config.yaml
num_hidden_layers: 8
hidden_size: 96
n_experts: 64
experts_per_token: 2
d_expert: 112
d_shared_expert: 0
hidden_act: "tanh_gelu"
moe_layers: [2, 3, 4, 5, 6, 7]
router_score: "sigmoid"
normalize_top_k: true
routed_scale: 1.0
balance_loss: 0.0166
balance_bias: false
router_cosine_scale: 14.0
n_groups: 8
groups_per_token: 3
init_std_router: 0.0126
lr_router: 0.000541
vocab_size: 10624
norm: "layernorm"
norm_eps: 1e-05
tie_word_embeddings: false
optimizer: "soap_variant"
learning_rate: 0.00645
beta1: 0.95
beta2: 0.99
max_grad_norm: 1.0
batch_tokens: [32768, 65536, 98304]
max_seq_len: 256
train_tokens: 229600000
max_steps: 3733
dataset: "wikipedia_en"
Below are experts of layer 3 (counted from 0) of a mixture-of-experts language model. Rows are named router (the router's row for the expert), up (a neuron's input weights, with its number) and show model dimensions 0-95. Each number is 128 + 24 x the weight over its row's rms, rounded and kept within 0 to 255. Numbers have three digits each.
Before each expert's rows: "mostly gets" lists some tokens that are sent to it at least half of the time. This comes from a sample of Wikipedia text that the model never trained on.

# expert 0
mostly gets: "%", " one", " first", "ly", " only", " second"
router:164137102101178150128123126116071125133148121121115152152084144101133129146122167120137121138090133100145153148152129114133135137141095134161127124079149101104147153097101155137206095132155109154132153119140119156127162108084111103108118114136138165147089159148141141111143097144137093154
up0:121095122151088192140106124129109110144139145155131114125156138146098154139133086098096094171132122118079177202149130119113121179128162077180130146110135149121127120107127150123111153102150142125108126140143129155121119147108151116164138108153145159145139102131118120125108105116099120102

# expert 3
mostly gets: ",", "),", "\",", ".,", ",\"", "},"
router:160151087126130169134163170108102140123157149105120147129129114128129138190110153120172103152140145105126144158112137107137085144112118156153093116103145098117099129124095162139165126116093134160138142114103104149114169128135096113166125096127084094144154151150176122104097117142117095131
up0:150141117158077148109108142110126129111112184135120094118135105153116120178132145132182121130143111111096132149147161105102147177128180125141133168075154163169116123107133164108172107136140143114106103141099114131122120107109108125133145146147108105103125141117153160121118102129101069139

# expert 38
mostly gets: " Sol", " Pol", " countries", " forces", " Poland", " ago"
router:136134105118147114159143103115127114113151127114129161155101169129129079134103154102147091123090135088167130143114161132147127144140058153163128135118137103102126156090096145136182118088103095146122130127133125113116147118111100111105139094131126108134094177153131132084090115116166101152
up0:113142133154116152101156112131111086116161127106122099159099115103099143165102085089112100105130165104096146169121142111111121168095184098156107100137141153159101118118172151129134102086123145147111121150155125148138109142128145132123135111135120104072138139132109076110098100154120120140

# expert 36
mostly gets: " D", " Ch", " St", " John", " Mar", " Ar"
router:159133120141160102169142157095098114135117155142148168161088164178130101154140126101141112104081126106126134104150103121147139145103062149146104144101134119133113150115106167117146141084151114153162146130182100104134110123130080109117149116143133093132129135166117147089125140147129120129
up0:089124113179105162116095138149143132135119168116139168134135101145101113170141090116144130150120121100077136156153079112116115163118145070144132114104130158150087120109127149106125136089097125109165116196114120089138123146137150133133125135132102123173134114136116158089119122135128101108

# expert 54
mostly gets: " family", " football", " home", " sub", " trans", " development"
router:155116117126151136145132142122115091107146152100123159173115177111144072138142174097134086137096136073157149147126162140149115148163099145157118124123165136110128145112098138149158141090102110139144142147161117112118130121108105128146145127133122101129104096145133142074097141114142079175
up0:150097079148127174143103108169128084154159106133126118136101140116124094107144123102129104133113105092099165153202138108129111178126187100162106096109136140145120135143130140147116127107105148092110123135154132138114104154141131153171157121125126120119132093140097161113091126151134125102

# expert 22
mostly gets: " Sy", " inc", " air", " ship", " And", " train"
router:139141102116151110159144111118137119113158130114126162156105171134131074141105161110149089124098138089175133145123160135145142151147057153166128139119136109111128166099101144140185125091105102145130132133140126120116149117115102111106138097135122112146098180156130137090100118119166105153
up0:142099100160089162114105120117149107164175142117111122108117087111122142137081153109128115118124131104090125182136148128125164144132153085158117127118137152134112119088127146125132122117101125121097109158182111115123122139127161166108125093142100152137107133100083131059096083131125117108

# expert 6
mostly gets: " F", " T", " G", " 0", " H", " C"
router:153107095122157126153155107118101087138137126143129137159094139152104116205128116126153073126079120110121135120117159118133141125122120178144123136113127095146125128115130171156154114106139102118156159135138102120124158121137102124125126104127147147155087159123124193061109119110118094145
up0:124127089161110129128103109122119096126138173147121128095134140143131144140145102105098144100153125095094169157181157151100094147144159104176146132128134143158112141105156150097160150103148170123098154165109121173085122104131157158135149124151135101097132138133146135068120130111119116108

# expert 10
mostly gets: " Country", " there", " Association", " Church", " Stadium", " leg"
router:117131110122166130152134104109097097112145106117143153130098169110129085141121157099153097129112123120175145139130150118141107139145079152166124128122143100116111149079112158145151158100121111167092136106132119133105131113108085135116160076142119098143067132160130131102108144120151073153
up0:118127118164073182119100123094126095126113145144126109075110100096098124151120132121129139130133127125094128163148123140121146172159124107148104117146128143141083129094180108122164133108111139141107119138157130166134150148143115136117170141144072134156124105173089136096101140161098096118

# expert 52
mostly gets: " Kh", " GER", " Neg", " Sy", " Azerbai", " MF"
router:135134102117148116159142106112130116110155125118130164155098170131124076135102157101148086121095125090169131146109157131142127144137061157162128126112134105100127162097100142135184122089105100145121130126132126109110148121113100109109132093134125108136088176155131128087096116118165102154
up0:130103089162107149128126123141120115134116183150085112124157128127054096128100153120155132092150127107075142171147160158118172164164159113151150101112128134176106100106131161123144127125145147132126088168153132143125114135125114130149130101155084123102128142153116141103109107130110123125

# expert 32
mostly gets: "th", "nd", "rd", " dec", " el", "к"
router:152172118124158134136145121119142131113123114115114170152097183153134097170083156119155092117099114077184147141121143140143120126154095129145132134128119118100140169099108151157172118116105116163133138138151107099123174120131108108119162087135140121153105164137171136107133119124164093148
up0:114141102133097181113086147138137135154152159132117099089124130123108137118156165086168102136119099130101174135164150157112126182119149081155125146108156131156115143110129143159140134135137145110078101117134126109136129112160153138143140095138057083123141156117140143103099130150131123143

# expert 56
mostly gets: "ics", " work", " school", " information", " based", " Art"
router:135129117138135131159149092108141106120154129140148171136116163127144078149128132134129107131107140110157149143113169140145149164157081139153124128133135123086133164070107152170153122130124123140149151129121117088096139108164106105122110098153125102163109163173156134101061121131158098154
up0:132089105140097210145081115104124111164125146176111133120147102146145117140156110139135109135094145145124142179121155150094125147146150143168131110128109151155095128117146139146081141123113118113128097187134145139141113123145139094116116108141078149103127087128110123131140097173116107125

# expert 59
mostly gets: " New", " Al", " Sh", " South", " West", " All"
router:132114098089165119147124092110128114157173148147141147163105165156135087150109149135163105142102128085148119148117135131140112153137064143149102134131155114124122162093106150134167139145115098145128144140124136094116146107104094108122160092148130095153080168130129142080108144120142109157
up0:100140109105124169148090144139134115180111115172072117131115132142130107134147130131134119178139131114129125160138128116109122169090143091197111130107146147149128155110144123107102095118171128141143114171131126133090124118158158121149150120169100139095130147128093105085088145102121134093